python train.py --num_hidden_layers=13 --hidden_size=448 --n_experts=96 --experts_per_token=4 --d_expert=224 --d_shared_expert=0 --hidden_act="clamped_swiglu" --moe_layers=[1, 3, 5, 7, 9, 11] --router_score="softmax" --normalize_top_k=true --routed_scale=2.5 --balance_loss=0.0126 --balance_bias=false --init_std_router=0.0302 --lr_router=0.000624 --num_attention_heads=7 --num_key_value_heads=1 --head_dim=64 --vocab_size=50257 --norm="rmsnorm" --norm_place="pre" --norm_eps=1e-05 --positions="rope" --rope_theta=10000.0 --rope_fraction=1.0 --qk_norm=false --attn_scale=0.125 --tie_word_embeddings=true --parallel_block=false --init="normal" --init_std_qkv=0.0513 --init_std_o=0.0101 --init_std_up=0.0513 --init_std_down=0.00888 --optimizer="adamw" --learning_rate=0.000574 --beta1=0.9 --beta2=0.95 --weight_decay=0.18 --lr_head=0.0039 --max_grad_norm=1.0 --warmup_steps=382 --schedule="wsd" --decay_fraction=0.588 --decay_shape="cos" --final_lr_fraction=0.0 --batch_tokens=[65536, 131072, 196608] --max_seq_len=1024 --doc_mask=true --train_tokens=1430000000 --max_steps=11566 --dataset="wikipedia_en"
Below are experts of layer 9 (counted from 0) of a mixture-of-experts language model. Rows are named router (the router's row for the expert), gate (a neuron's input weights, with its number), up (a neuron's input weights, with its number), down (a neuron's output weights, with its number) and show model dimensions 224-279. Each number is 128 + 24 x the weight over its row's rms, rounded and kept within 0 to 255. Numbers have three digits each.
Before each expert's rows: "raises" lists some tokens whose logits its average output raises strongly, later layers aside; "mostly gets" lists some tokens that are sent to it at least half of the time. This comes from a sample of Wikipedia text that the model never trained on.

# expert 49
raises: " |", " (", " details", "^{[", " [", "/"
mostly gets: " JPL", " Spacewatch", " Lemmon", " Swing", " LINEAR", " Socorro"
router:118090120117148144098114149095091108148137146131136126130091137172143147164133106120136163112146134118119184110165147081106101121132120128155148133108108140140114109151
gate0:082095168126100101117115163132080119107125129142134108172130100126093136110156128156148113171097121161079161080126106140124161113093090154118164147130152129098161137117
up0:145148124157117123124155149127139144097169117146140139109163085131097135103095136145140128146135132089107140163118101109108156146113162130149107112122107133119071148145
down0:100151068156150165110136119096119131127121136149083129086159169143136144092155160173137132101145138174138142159135132164188145100098108157141119110119129099135165143161
gate1:153076129137104158131102118092125154119127118145118127138133118099144126139121085132111148131106156098107108146108172108076136126137142110132141142136112087121139144177
up1:151134128078129133160178171137119073108154083150128180147129137105117156095132158154108097156173142127177125118104144132138106122135113139111119120113159119139110116079
down1:141125131114125146125156132105140157095138122130099116131127102123097096080142142115119158144116102078118161110144142169119145152161123076090109182088104202093133131116
gate2:142139109135122143108135167116131173143164142146154130164101173103088135057191126131124103125098150094143113092137136159131177101099126128150146129132185127092115083118
up2:107108091142128145105126154111109175173143153133104156134114148135103153107165140120119122129082168120112136090140145105125130108134133129163139117117199105084116099118
down2:101147148103116098129094142095134187137105129133151124206111127120151133156155088162147139146131134088131133106137099170169155122068091139065147095120077163106111149098
gate3:099117128082135142104090140139123135137142121128157151139106149144180106165127105131120138109139140149136133138156149127150152130167166162095114100130088114103183139160
up3:110154079116122127098072153145135175134115105123134146126169107158145107157110083152111165131106130132098143142115142126128114107158128175104106103165146088138192142147
down3:146150075133156093127130107143084072129169102145136136123155124090115130171125114160123141138152147144128076165095131131132100077149119084146150094091128125129154114132
gate4:165136128122130167085147136150128122102109052127148108130177127109130159149155114125137124134111132103174108142141134129114122125147128127141125186103093139134094158136
up4:123125153093126087142070144140128128161123106182129163087106184109141132120105157134114159144138144153090192179089145134131122112107115139111111083111141100113141111162
down4:103111114131109108168127110119117101133148128140145134143145138119103127132123146121118105101118111155148115183131104094150119112099124135137092104154140119127109174141
gate5:116110115110131138121083112105127143117109116106142130103091072124103166117121132107152119179107128071116137102117147126124185160181120140081144135106123141117115098072
up5:125183139152095097171132163146142095149150118147198177155142085130162097100144136111139161174067128094119149142159135152145140128120160132133150104134121131114133152169
down5:149126132137152074124122109169159111111146111137138171124108081104121157116090127136104117139133104126160098123146106171088138092145170107115183122176135126123124110101
gate6:171110099149151137106133191113137169106099166111120125126120131144125116149128157147142117095175107110132125087126147142171144146128112110169097156079135133147121147149
up6:189182089094097130101152115160112149119113121109125141133120151180123098168121141169161081101117142140126143140110087120128117119148179082128106095116134092142117141121
down6:097093082139089178141139135156131139118127135151102130147106144134155110099142160123143162074144105172121142132159173141132095128150128136140172105119102115126061111141
gate7:100118091125114113120110145105150124118102140161148104108100129114111173082130093158139115131098141083134173168104108082126163139150135111124128160129133139074107102080
up7:138137107129131093115109112172140145143119112142102085105120101106106118123128114147140157105100131182109159153110162106147091179143135127140168108147139170124127161131
down7:083175116140120142082106140092098131122136119120092122109140166078127153132156141158106122166124141116127111130080146132157123137131097146138096118099134104167135140118
gate8:101125180146160126154098163156119119124097104134120145116078145113122116140134156129125122146120100122156091146132113101126138174149118115092141133071131109128088136163
up8:120137118144162118146113119083145108146149118093129133138108144107106099098164103120089121140131127121132128096132101116124155141112108118099110112109152119107094119143
down8:192070098140130111127066151170122114212133144101140115107098165106094112099119122151124136098157144105173122105074145108150139143187088135174110112127136125136099115129
gate9:135115122106110117130159185102115113103143124154141124106131098078115157083108125152150138132112112102128187178124155125123111131162161132094151127114132163128102085119
up9:108086148126118115127122096141100088148127111199133134115149154117145160124152124121113103149055142134084135152140126124104119099138134115091155135102134138125139141090
down9:118115106142128125124110106122078126132159102129124171121139168117176121133088122139142113115111112078140119163148155131183084126135108162116182148147126130164109094120
gate10:135145132143116131162184093144102109104114141169103125172132097145107145155138145134136111121139118107086140111121121110160202132130125108151166119125117118146142111137
up10:112147137105136118118121172131145120128150140141186127149119128144117141143117118111162122104154128124108084120149121124079130061129116060118108123084116131139144153155
down10:130106105103146103153141147164101142115083130109079146129126138116146161160149150096119115124152143108107144116149120127097177153078123139150125144146107102128117154100
gate11:111108135131143096144157171175126119146098128118153096142081129097104120050173119129150119145105116119110115136125122120128103153091169137154159132075156091078168125140
up11:135092116147131102124141127149116115155129145154136141106064141139123134099193138152128126159104124110110120172129116120132131126120150138138132140098187124139168138098
down11:117130096148131136173146099130132153118118143149129129147146127101110130125134099159123144061117133095145105112149199151141140149170155114136152105094110129183110148117
gate12:093105115124122125132113092120108049172100081110143132175131138132081099093168119111120092158083126148079105123113129133108175130065119116116182125170119140121139129126
up12:103146116176137107129107132180104123120153114124147123151153112095160114128125100169116137152120148089126148120142158121146113114117163129094118096147112113099154115138
down12:115114125133116165177127113146073126078128081084138144143073135171122120139156080122109134133107150064154130151148123154145123137107121132128094170150154161132169117139
gate13:139131160133138128131131126139129117169121097091102062095120138123151166115142095128150110153132140132125156117111148117127201151114147111132115129140143120068190098141
up13:115174110080134123114120122122124079119117123166149127122111114139154134134095114126138102142125151116111112115145094098096146109078145151144141090102164149084151128128
down13:141142123093152088113062102126161121162160119120125138097152139119085161162157101129104119101091164121109116154104147158155106098137096151128154093116108109186155121152
gate14:140160107114108113151158103143127140085131112087122155097150146154163091114118124156171145139102129121131149129110148096131096109109156143129149124149151121124133122159
up14:128134112140125117112087129125141117136105116129112105134158157119145103104069111177144129117118122164099154141118101128130126138093146141159146146149151091118147142141
down14:095179142137148141142152118182079128102107058106110127106157075120101149109073143166135128108119152177118087116095111174101125166140154134094107103141130121131074128150
gate15:148129129148163139108169151121107149123142096125110129138117134135162147057132114146109136094150138135130131124158161136101112166145101100127132128131078157104111117105
up15:138163086109159100125126154113119105094080086110115123123137101136103115128130100133132130123161139142134133118117164156125130070143131165098137121129151089098114110152
down15:148178120121092125130153108122151116074141140183110093157139077136163127145155064154141119150132145164142122138132113127106120120146130104145119080088141130101110116132
gate16:133164166121139152183130097145119086115167112134114161148152137115136097102152122142124116146139139120140159102125117149160140144073094145126108171146117109140116142138
up16:096116148131129148150081107167113118138115121133106140151161114113118115110127142115124134128147162107136127108143124115145140163113104144124104153146161156129113134179
down16:127119137144144118175111120149085154122122122120128114123111146138138132176163115103136121118076099146102141104112126210121130139098085150153103113115140110146102094130
gate17:121140138144099148165126122137134127096108164147150149119130160121124104144108121109143115163122111136113119155157091115118123109083145104156174139121116129107182168126
up17:159133139130106123132120145138154112067108177148150173124109144129110077109109093128155102139073128170117113090101150118100117119084126119113129101132135093137150173147
down17:139167114135115080152141116086128087117104132154129103104112146128120144137101140112115138118116165143143094123130141123144135083151134158161128161119169121122120117123
gate18:116143177124113140110090159140118127078071142063144118137097114128176146147137119117107130116065141122128121089172149121109131114138152102149111116115135102118116107131
up18:142118117142136123111116144156108167157082132139197151153134119094105156068128117170135118103097125074175126115103130113131112152129114124147120141122139123117108144151
down18:141060111129098119148108130153103126135131172110111120167120102083117134133147090089103089168148101085145144144151170098150161128111114105103140165112117150105128155123
gate19:122134127102162080114121108178153111115078136148127123139120117090137135106120141100160113091113109160174119142157126159135167128116085121153155115118129127104119090146
up19:099124153073128100127105095188132126122055106158136098138117134096134155111122169117141143165079142108156105107125145109135155131107105113152171139139170123142087057110
down19:111129135129143134122137133149136154109134129156101144132112089141142141130135139114117107137078109099134113141159123130133116189114124190144142142170136147103157103125
gate20:088126140111140134077115101084111131151110135120138117137125126125106152164138160137102120121133104114124065097120141123113158134155138152071094142117159144147113125115
up20:137118125091098119133129182171135129119170133144131119117142128140129160110088110144160175096065093118154098162119139137154134088104134112128136141140137127153101135124
down20:093127135116172131135115121110103127092093068116111112095114150152138087140106143119136119177160113142110128097158158183135179144148141120116126142114076082147126130123
gate21:151133133138130138142111126126155110117098132129106144136126145135113089155161103147158072170123121121150124168137095128118143094136139094124120179095140127092096158134
up21:121115126132076107091124168101100122138091107110114132156173132145101118150183134136123095184108134117129124135127118110100147135109125058079122176181153163086120127140
down21:087123140094145170138121157120185105095151152158130108094165118122101159085133142112087107142102091101107143115131135100128119124086088102137108146098124098118150127134
gate22:115127130123174138119131150192140096145090099115109085156146118144104123147163111180139097147168136129105138140150116142145085115158117107133127111134132124116155130121
up22:101139088119153120111165122156119125139144118133122133137174125125104137127143133169158122157138149115128152118127129105149124095169113165108136151139159138116149082125
down22:150130128103113082117151126086129107125156124181156118105118134098176131161090110199133133123100162136128133115111144093110122111117124140143114110117157191094136144160
gate23:126134170143090128132126121138152113126123116138112148118172100078141105122111169144098143175116126104110115117166098117123162119135131116135128156120113155110141164139
up23:128118148142125149103144110112129112100120163165150149077127132098117104165101167157121133120117163102095137104151106126129159108130108103176172116092136128121109117153
down23:128115139132151153126101130183128130143120156104126141080096134126117103167122131147094159126106142131156123091123131149134128134195166130167129151175081132104116123164

# expert 22
raises: "S", "L", "c", "P", "M", "G"
mostly gets: " National", " national", " Super", " World", " inter", " Inter"
router:101120170130115155129121128129134162135145130148141132168137118144146115129131106134100127065105130095081095131105144089135129137138095095133121166107117130160150119109
gate0:119136139111138137148127147146164083139141079110126120157118138113128126154111164143165115118135134140104116146151102132151140160135070109188144135117153111117093101173
up0:138147119120118160101092160113166072147163104116131114138124101141111140153115153146140118087195129133142116141147111131115132151113089141148133127139141102106154108160
down0:130117125118122123125142158132106114138075090143089149150160158136118128117110156130117107184151133149144155171152147136101147082120142079133151116178179099134125084124
gate1:164144107144123155144111127132171112122117108143108120069201150147124148087116134134158079138157112131115128128152123134130116133088145141138126118109086182094129129140
up1:108129122138107159144090149164124165138127124156101133140119090151109202097097147126110107093198143133100131121136098101093107170092161165126124144072103135088143152180
down1:146178081150117125104093128153152150132171116153165153121146127150203149141102130098136093082098154130142144132126116102136167130090146147129152132144103140111184108178
gate2:127119132164109151135129100131133140147081143108121163138139123121126138127105171091133143101137132160140158090170173123121123158144150147107177132129130121102098132155
up2:174106129139108189125112095086172107110082155129161141103104110122161160121185120141134134126089101143160136168149111139111131087133147129120148122132163115103102116125
down2:134145157163134103152088115119125123115158108114140079097116150118153131064118164175106137119104114094114132135135134135155164152133154139159112144146131116058126137119
gate3:139169164139163159114130083133139116128137119133134135118156104132112155122133112160138122135116151117132118188101129147125116140097087124133132156092125134130120160125
up3:132132134104115157150123097158129125096144120114131122143147159056124125124122101124111103104108105120157100155143119170124056158119115129130144142086133107112136099140
down3:111165150138102153140108117113151147124121130086096160127153165120124136113094101116131123097125154069095138140133172123130105143141132091095129146128120139136180105112
gate4:135137134146122145117150160133131150104114151132134112149115118103088080130127101136111113130124126098144131111130112110101159100141150129080154143147129132093118145144
up4:132113098171163106090114117153136113165138139084083158103139142153117124165130114146153123133144145078122100167144125121107126094125122088115128118136149114096113109085
down4:123143170130120104104163151148092144149131136136140155131091108115136112130082149090134149138116088120128085150134088135119078099161165095151146138105105154135143127092
gate5:106120140114099077147106111114122120121146121121155137111125107102163139122124124098106113130138128094127123117136165107115117111077137142127106145127115105126131075137
up5:134123136158160146116158125084127101105096087123071116100118105118076152138134114148129098128119087134104103145087124141107164124135163101096111123113154124155099158121
down5:142111110129154119142118132113138151103128095157068114089139095168150134159167156143144135104153114131097143147153125166152063139109104140076135178171085121195145124118
gate6:155069104145143108148093126122148170152116180082146128194116124132105120125086136104126086132138156118158151115144140109115087149154133120114171143112112143131148129168
up6:113111134139154151118123165124117147156074164177154116112134152112107177148170120138131110122099142132104143128128115139124180144137117136148075151123126141136162105164
down6:138123097133073149136112041137119095120108095102133159132115142128107142158120106143126118111112088132141148135143171153120136146124140106148134124113135109175159130139
gate7:145119139132151070112125150120206127104127119094119127105152120151141096138130134164135135151151141109138126135153107146128144140126137129169138154115183123108141115119
up7:156140129157129115106116105123088165137120132108129147148112146096107104099131145144111139138120129141149123117113132147175108138134156147131152133144148111132102104139
down7:131142125126140111151130128143155081146166112119157132079149092099135077128100138124165119160111120116135121095096136141111121134132147113083158119144123137116139158154
gate8:135144193171141161122123166112160145161121162108100092108123115096133163127155108131131090092095152150115136117161127107097148172141143101143128148113068170107123132114
up8:112119140136127157103099104121147133105130131090097110113135120134138096126120131139147093119116145140170139144170148148088099168115165070156114118126119151124114187131
down8:167117144157181125130146151107105087112106138111128128122105139128156177111131153113133143124164152078176099144157118129132124123107137126128136185121129139160172139110
gate9:097164090127099115099118122136099128122127106176132107117116158161150093117115108173144159148153119116125130130083179094156155107118102115118114138129079150162131166125
up9:148129121163120169078185115116124137090070146107117107144138114095108108172146108146104110134120129124119128117171101141118066105108151144098156160103129131147152153115
down9:119145089134127142115146082148135090163111123134120078139108133142111104150144115136138136121099116127153102145141160201145141124124142150141140141177141088158152154143
gate10:134140109136122174106135110152130114154135179139118131150148169136074144150148140143136116130145145098131124121169082123119131131120135152152134130140125167119167111162
up10:107110125097108132147164169117083138125139148098128096115142118125101117081136120137135145125155125125147098139103130127146117110142144132144128145128132149100130108168
down10:139092085115105088119147138149112180153121166143114163149125098164117130177132160125105097125109150116144112156117159123128152080154131106140165121153138132112102135088
gate11:143140193141128125190113108099089117138149129105115138160107121127149133100158129128129130099115093147143132092121122139110164145153157114150133095142106171098139118135
up11:124182130123116114148141138122154108114145091103119140137109096091129141137132095158119143109118097144155092128108087136124097133083141124182142089148126112074122145124
down11:152101124159160124118129116118093107131144133119148134188132125121127142157145180109091124135130134132155125122150137139115095084103103133096110125145111171115145102141
gate12:145115074126101112161095120144097134121170151071123173128123181177158099097142131136137113150146141109110118124135128135168126135132130097154138096111143132130111147108
up12:122096138141057108195171157128112127129125141116118159140126109115164100118121145100140161155097118096123123121164113129164122124136131142121104110128147140122134097110
down12:125115157113134137166129092111123159126101140159125155088120143155139106132105148104146184114093141109119157104139120128154136193099115127131086136126135153119131116142
gate13:150175121095148088104159113108133124103093085129104159118121137142195112107112147154134120139147108132151181122139143146121164120098124101126133126092154140096090118148
up13:141148174079134112121165105101140139106096100147108119149123124128177099133105187118108097106156166091139139132135153140138153151107109080184116115133141145113119127128
down13:114095135113093110085166136102092117180117085115111113179129126125113108129108091148119130127108101126105133146098083130130135121089107126133089141104098132130100114087
gate14:148132102095100158130162117120152153168159058141111097168154099135137134144126125060144115120150149167117141102173121135104121134099106143159131119110109043168109108117
up14:144144120112122131123159133128150135155132130142150119140181134155171151158150092102136131123147113095100111119154051107089135136157134105151132128146127109082135104124
down14:142129142151084106127151101102103146136136113127118107118127091130139138126109129163110093130088101159097124132124139192100108115106101165141149157134155102133129115125
gate15:181110143144141160113124120128115109115085136127139088172075125138145113121122138159125130134151128122159121106151123122110137148182121153119124127119113143100126151187
up15:166130118118133152071142090162131152096102166145116084090098141103092107135143117162113141135129101139148145130132111134142113136143118134105102111108145173091108137184
down15:113104102104150221133114072147126099126145123112125112103114131124146160170094154115113159127152117151133153114142148125133135140126097119115078115124112097140125138134
gate16:121140104111080114134138107113094126111171097124139113137127142098057115172120143134135136136117144117132145114090098122177113115139146144111138113131127153105117122101
up16:160145139136120092183150125171146104157104089122123091151172124143121131120116124158138104099124133150160125054146093127165122117098104126132167110153122116124126172158
down16:105108083097100149175122123141146112115122115128141159145146141116106115153120115133122089104136144114112123110134146130124147100145111171130150153096110164122141121203
gate17:113149154184120142110145076143099157104097100090155130110080117151117117124182132167148134151133122126133120148101132109149131167142161127089138133097109127123076129158
up17:118158105134130181120139121150111145131069117131119158120153138100102130146119097138124118127173065139158129145108135145106114144158145088106123131109111108141106110110
down17:115141143099120108140131112115135137177081088138100121127180158075110157149128123140075110174128131136125156125113104124121158153118148088117142162116158141172120139123
gate18:114119093116124114146127110122162093141090131156188141110102171149155145133130157112125096141134070128119159128131126129109168108142100129140137102155128147110136128107
up18:121138140110152066139095129112127116121133082140149108111122105153196135144148162137124119110130067137147142127134132133129156135126134159139083093139120142113139090124
down18:121090127101092121140131125122116158119102147128092125133165104149145161123128125125095121127110142120117109148129108109138110109138123144106075104150156127104117141175
gate19:133144175121128151138122132081124095127071111165161158112130116111143082126060169138120111122109125129127164106186136092133127091128121109124175106116172122144109087097
up19:156094096137179119114143098115124115116132138151138151089130157144091179127133114162155123103131112088137144175121159124131123144151140152126154101088136181093054149115
down19:071134149083103143130121122126078159144131098126127110120131123122115140119151156137137140099144153153143117169085130090122120145131137159114114099156144103125102113115
gate20:119110112123137122116135128115129139131150086028147177078171121093119103115114171155135127122084085087113153091148107127147108107110117116118129161145145137112125127170
up20:127092098122168102107121119133117129110167129097105151116144140092142118120129144154122140104110097111142136143152104129157141131139119128130122136112157130108155124143
down20:114149145162096145112121116136126169145093167118162164142157164088140127130150113139082098109114106169111098109118106147136125095138089103119138147161124152164144100146
gate21:163127109148149137142146135127156113127167169146098112110116145166121141156098104149131115169130151153146122128119142168155114159115130131146146122103131124186108155143
up21:155094152110157116135197143118138086095105065100184116153163118095171102076130156103128112135126125083109132111144120107080125092122077153161134136106183149093141064121
down21:133135155137121165160145141090192078143139150146111156133136138139138111129139086088131164121128139134116126139097154137096105110156136107101106165133134110108169134125
gate22:124143182137135111109132090139179110096138117125119154140146085158124122160115157142140151111146114160109125092128142142085101121153133131168118119117083104122137162137
up22:128107114127108143126140139148158121189114151128097118118110094102111102133108156115142095149151106150109160155137140174112137117118131129097160128142114117105106147135
down22:073078090082136125110123155142079140123130108154153139110155128129143114125139136147151134136160129096122157151114053148150150129111085097124084186135076145173123097151
gate23:131133112113103083107121097092136126128150145146105080113113133097142157144081115154119137167126094140151143055143127143155146101115127152110136171140151124164107116130
up23:100131127160150127143116150161136106137149136157109094166149116081148145134138098086105085107138160109145129155118191155194119112071098086116123134131126147114116122100
down23:082157177124134152103138137143113113135157118144096102114109175125105131072115148148149113115155107112097130157108117123101109134123122152123161124151149118175145159135

# expert 19
raises: "\n", " This", " However", " These", " They", " In"
mostly gets: ").", "\".", " ==", ".\"", " ===", " ===="
router:108147147113126135093101112085147145168105112129126086143142144128143151102136106143161128167176132100144111164139128132116134130116096172130117162109137112180145124123
gate0:095136150115154115153117166149112173164128122117104126117115099139141108189162131098133131143118127126138151127101126085179142138110109150126122164135171116141152159140
up0:123138158110153152123135159135152167108144150139097161169148098122164125162166160109143105125159118137131196125111116103153120095127117100134097098115135124122104117125
down0:140157121076133120090134137090088125154108145125140115126143096070133164134094149103181147150162124168115127152120143095128110084094116146154117101110112113154125066125
gate1:116152150119123041144156163097119166136171111119136147080115146098089118115120128109104079115049109106123097135095093090162140122175182140129161142094137128105113132110
up1:133135176131113082133142129109164113161141099108129102125106164139122139119128129170116053120110199121150129111181147111133130084155192153100155146092135122109098106135
down1:140172096158136142103132126142132152114138099076123117079149137126149114122094114142084094069093130160097125132099090136136120134131095121140150085147163089085156145104
gate2:124148147095132129138120149119159159141116120163190125117141160132133114137154141132143151108133109082129172128152150114134115144102155142139115143115170106101076098094
up2:119123137102131087113117156118161125163141110149099127120175153098087123126152149129180140118138136088132133113158130110136129140088183147117139104140176103120114109104
down2:153125118158094151113144101133134141131156096173147129104138118119189151146115117123118119149165133150089170118163186094114110155109161118156115157122164088199098114112
gate3:144108143140153121156118125138143147114115116128170186111114128141117127127182106148169114140057132146141205154153105109107151131138172116138162079104134150097117107121
up3:107122151135152131124121116109146149125143113133135106105175120137160114117118087141149103183136125130155140127129133130118102102094162166127146149122122139143148132144
down3:119132164132136114161178081150143106135116103166137157116114135123143115145129159161122111134109180132158112159134143134139161136106126075137112130130126122086168121132
gate4:139110138132075121123175131119158124107134135136119126117123120121145120140134125146124157152157127103103093173160125143117131145118103091092097070125148166129160139063
up4:146115104120060135130148116137165118095171151162131138120129170152069151142145110132121145138088111116098119140085137135111109101117147086089121099085138125144133132091
down4:084160131130163150143121095112124084127107132117129068113145071182114154128105126089121124143118107128116133109146126143111118100164133124093106127100121137142120114153
gate5:105075162117109144122145154191123148079140142136111140131134074103085165156103117111146097135145136154163101113154148123153146115165114151114151149142118129129091139166
up5:093082160111117146164140132155159176097134110100138152113121136160140139110115130150082080105161141130151160135139131103153136109139119115164162132152125162120118080110
down5:131147125121125116132113120110154131116115133100125188095120161133099160166121091132098145165143152130136174111139154098144142092130140144147163121149120157162085097139
gate6:115132104129167109146129194139126112103134124119137131113117135143133130151123146127106140094122120154133122125109118133128144137162110068158120150131126134130145137121
up6:129192143139172106101072156101132085158128157132072070126169123122146108136154106132121103147148151137154128145124152134081144112099115141140097142136128116176133135124
down6:135090126149161108132140130187143142147123112143118155144110145147108138138137122143106134109088122108161112134115118135133149126156134068172127101103099143061131110141
gate7:112167101126155136141096122128101103147120127167108139099059125084136123141139087150092108141143124135156152108113124116101060125170129083131103111112080115142122129141
up7:117138132111155181140109140139102140171094127170147132088116126096149142106136143141123154142109103139150132125137108117089069126152111100127127157128086148160081126157
down7:122147137072149168132106121123106134132143149126149128127147102189109109141136121083134151146148131106120144122120145129161114156143146126142117135125138132147128144093
gate8:110115109174142107151132092141106149136126123096130156166112135133135144089136118117133135137115127123109136114154128062130075085098126107150133141129118108132176139095
up8:137092066119164130104139091160107161146138119142122176116112144155124082122134133129105148128143130142101140102156103108086106095152125130103149105169142095137132098090
down8:118102132112096086136162110135095117122112182134153124146144115131191141086129162077151113129108107127140179114147094108114147139109188113144149140131102171097126121085
gate9:153114129093118119144142091140123140136137146085173120144141188193095140137084162124120105115112158113117162127112111111109096145124158116190145111128138130155087186119
up9:126169131173122111139117130108086145112114099129089128114139098109160150112148109164151108132104130153130104094094154108147177139099151145085167190143094128103146099178
down9:151164102116150136109139131127106137123128132095124162127097132102130123151108132132122148095136096111175120149138119155134120141121085180135123083126129156162115112127
gate10:109120111119178135104129095118080117142107115146118149143110141099134106134129093122111099122109109140085135125085153083107112098128151117143087100085161122088108169121
up10:172156131079140116110143145101123148096144111091135116126090107140123137129131111152139135138118109124093135135124156150076107138134134121162136089157111149119166145105
down10:106113151105124132171114121119160145122157092090092147056144122104104162114164119174098123086155139098128132126135088118114114112131077123140156119136131125093110136116
gate11:087138091122121127168132126097125142108128067090090152116127144163159086199074118133128104134156139129164120143141168155103142124155160106164149127131123149131151144157
up11:099115120118126164115133111150114144112127143141099182099121165140087116134131120140143070127115131141115149103141137144130089131171112119168109111151115123118116148158
down11:126115158131124100099140113105148146143170105116134143110161117184097180146108117070161113124119103218097151103107058111109130138098139152111128135164100126127160151129
gate12:100138109108127113153126118127147119142139110212094157095124114101135118120118163139105109171088097104141088130119150138129136119139156113096125118144119144137054152091
up12:138133134138148125161139106138162112121128160170117153113098178108145104120134136167129088144096100090153107143154143093126122107123118128137135110147161127131085145110
down12:097106178144119115104147144100138127149122165074170131118116131079132169100114168138147116141169094166106152103075152138155128127149151157130105116107098063172154104136
gate13:068093123136157137141107126147146124152165117138111127129131116116081125121111102135182099165135147119107142121091156141147147089133109144171081128141116136134118107112
up13:147115116122137135115153121152119161104103140132103160144082174136165118158118148134083078120120101150142156107153087114119115141149146082089161103146147105102096145159
down13:129136110117105126117128136127127136141110109158123105150094131100109154107161112129153113147132151111145118083168122102086201124083133133162088119121141118098146083165
gate14:125138134125077149136140140135107161105142096095179120173160106118119123169096103131081147147150085078164136110141083097162090149122149117150141131129136111133161111090
up14:112146132152131131136160100126135140105111095142066136076128135158110146170122143135142126083082127139115151115157170133107120170159127112138140106135100157117152144107
down14:118141147073164106126116154114084150195123133143124153095185101133117142151131153136109121121097118113120127140146139125156122108107153136121119135102126102170138152116
gate15:160169160091137124129117143132155090140133124118136144086154082155111126140158133119118163107100125137113120140094147145120156160137111150137138099117090122125108106139
up15:155143127110157146136101166145177134137140129101110147115115085127119117167097101114098136115116124118085157145093097137123157112105106143119166113119098117108117142128
down15:140122139124163124120163180115130141125139137086088133146178114135104138101157099115141161114103110151132124142109115132104136103145128143149134134139133053145108086159
gate16:119117080067120113153110116156112181147119151104160130079117165189124186149116125129120160118116118108154099120145102166142118121148136146127145112170121128111059086129
up16:093160113107135166140107129174136153138107153141137126093127161103123122152187157135111120123109154145099126126129083106127099149088129151080125139156131114121100086100
down16:130136127124091089106138131109133112096165133087115118125145139141123140117075125104144165149080127128143119150127150111115154142111140184114111144124118132123127098152
gate17:159101088092177096131097102116169118144141097156190119135102130179152163150101173132093126130142099112136145121134158103130120114081129122141163125124161117142139098144
up17:122096088138185119133114106136198109120143101109140144144159152159121108122138144159144057143148121134109153151073177139135136121086120114108176121097154120132123122114
down17:114108128126142133106129133179090169080101144107125112094182173122111136140147120116108140153147150105108139124107153153135135123121123122121076162123112120093156091128
gate18:157130126181051104100186147090147153157170158091115132095144139139160102152157154143116157130138154124161142094182116171125162136111141136081100113116165155133156107158
up18:140125127154089119164146146107193090145144172137140155104117128112162163131151119143115166138151140119141110107125115164158147182144123121091090121115129156114152124150
down18:070141123108129133109104134087134113152125111142143137129131136064132130100119105142147151158149153150128130135131138144117151127108104107099113171125131096150151072131
gate19:093083103079173159150099101101150132145098078127124112128129172173117093108102130116147120117133077125148114110107151118158109149109139154175141109128126124116152082111
up19:120071104132198130133103152132142126166112092106101124160142114142083138144120134141149136143134076105129125150099135108122117106113142168157135110108150134133140139112
down19:113138183144089127142143119093109156138125169100153139124149106150139127099118122162118129134141098129103132132116122120163140150140160112105134137160145129138124113098
gate20:131101120159125129125128124113115153123171124147148098143136124138110128091116105122125123164112124097167118139163144126138128154081136140123073164118107108131165127179
up20:118092147167139087126114109115149136136180126134105127165154120123144107108134110146135132132116139104154150104155122119147132143079126119136136120120123084132155152174
down20:124154102083117095168112119122127141116111140130137165129138136107138135103121153128127119144122146150111169098119136062154132159131119146156132109147165129107112162077
gate21:116145111119135129147125161130128112133115099145125124124130132137117101143103108126048161108176119116134106108144105114095132148135159116130133123125150112126146141101
up21:105061120114140146150115138098152064141159126108174120134119123129065120078151138162161125085126124141125122110183102150153117149107133085109151095096098113116137117138
down21:115081120167152135163142149118162144107137118112120137149154106108109111127119133141149104148144113139127136136174159155127108116126124115138154131120107094132117116152
gate22:111096121177158135158115148144156157148116127126115171144113120137163157122167123155149101101148136112158131138138184106164145147137161102121152091127144100143121135162
up22:104151139138145171130142116144157146151097113139107128145115109128147118135145137130153100122122118142155162146120137103173145096145165144119161087128156133118087146133
down22:156151142129152087110172127147129161128154120125124149173144189101142118107152138143126148122127151121153129132134171121176143104139190154166124106166141106118101147131
gate23:153110067115136104150169146113123116143171157132103168145106102112113125109155122119069153091088074134137105097133145118145161195126139123103119096092138124121097163146
up23:107128143127152142129160125135073204089136115071133135102125153128132151148109137111095162099136110100170114128102118123128148138160153119117142174121115128135103091122
down23:162126118135130110111128139161085146116091147123122113131100132105141126138128112070152161137116121107146099121129123107125155141134121105128110114104104150135113116200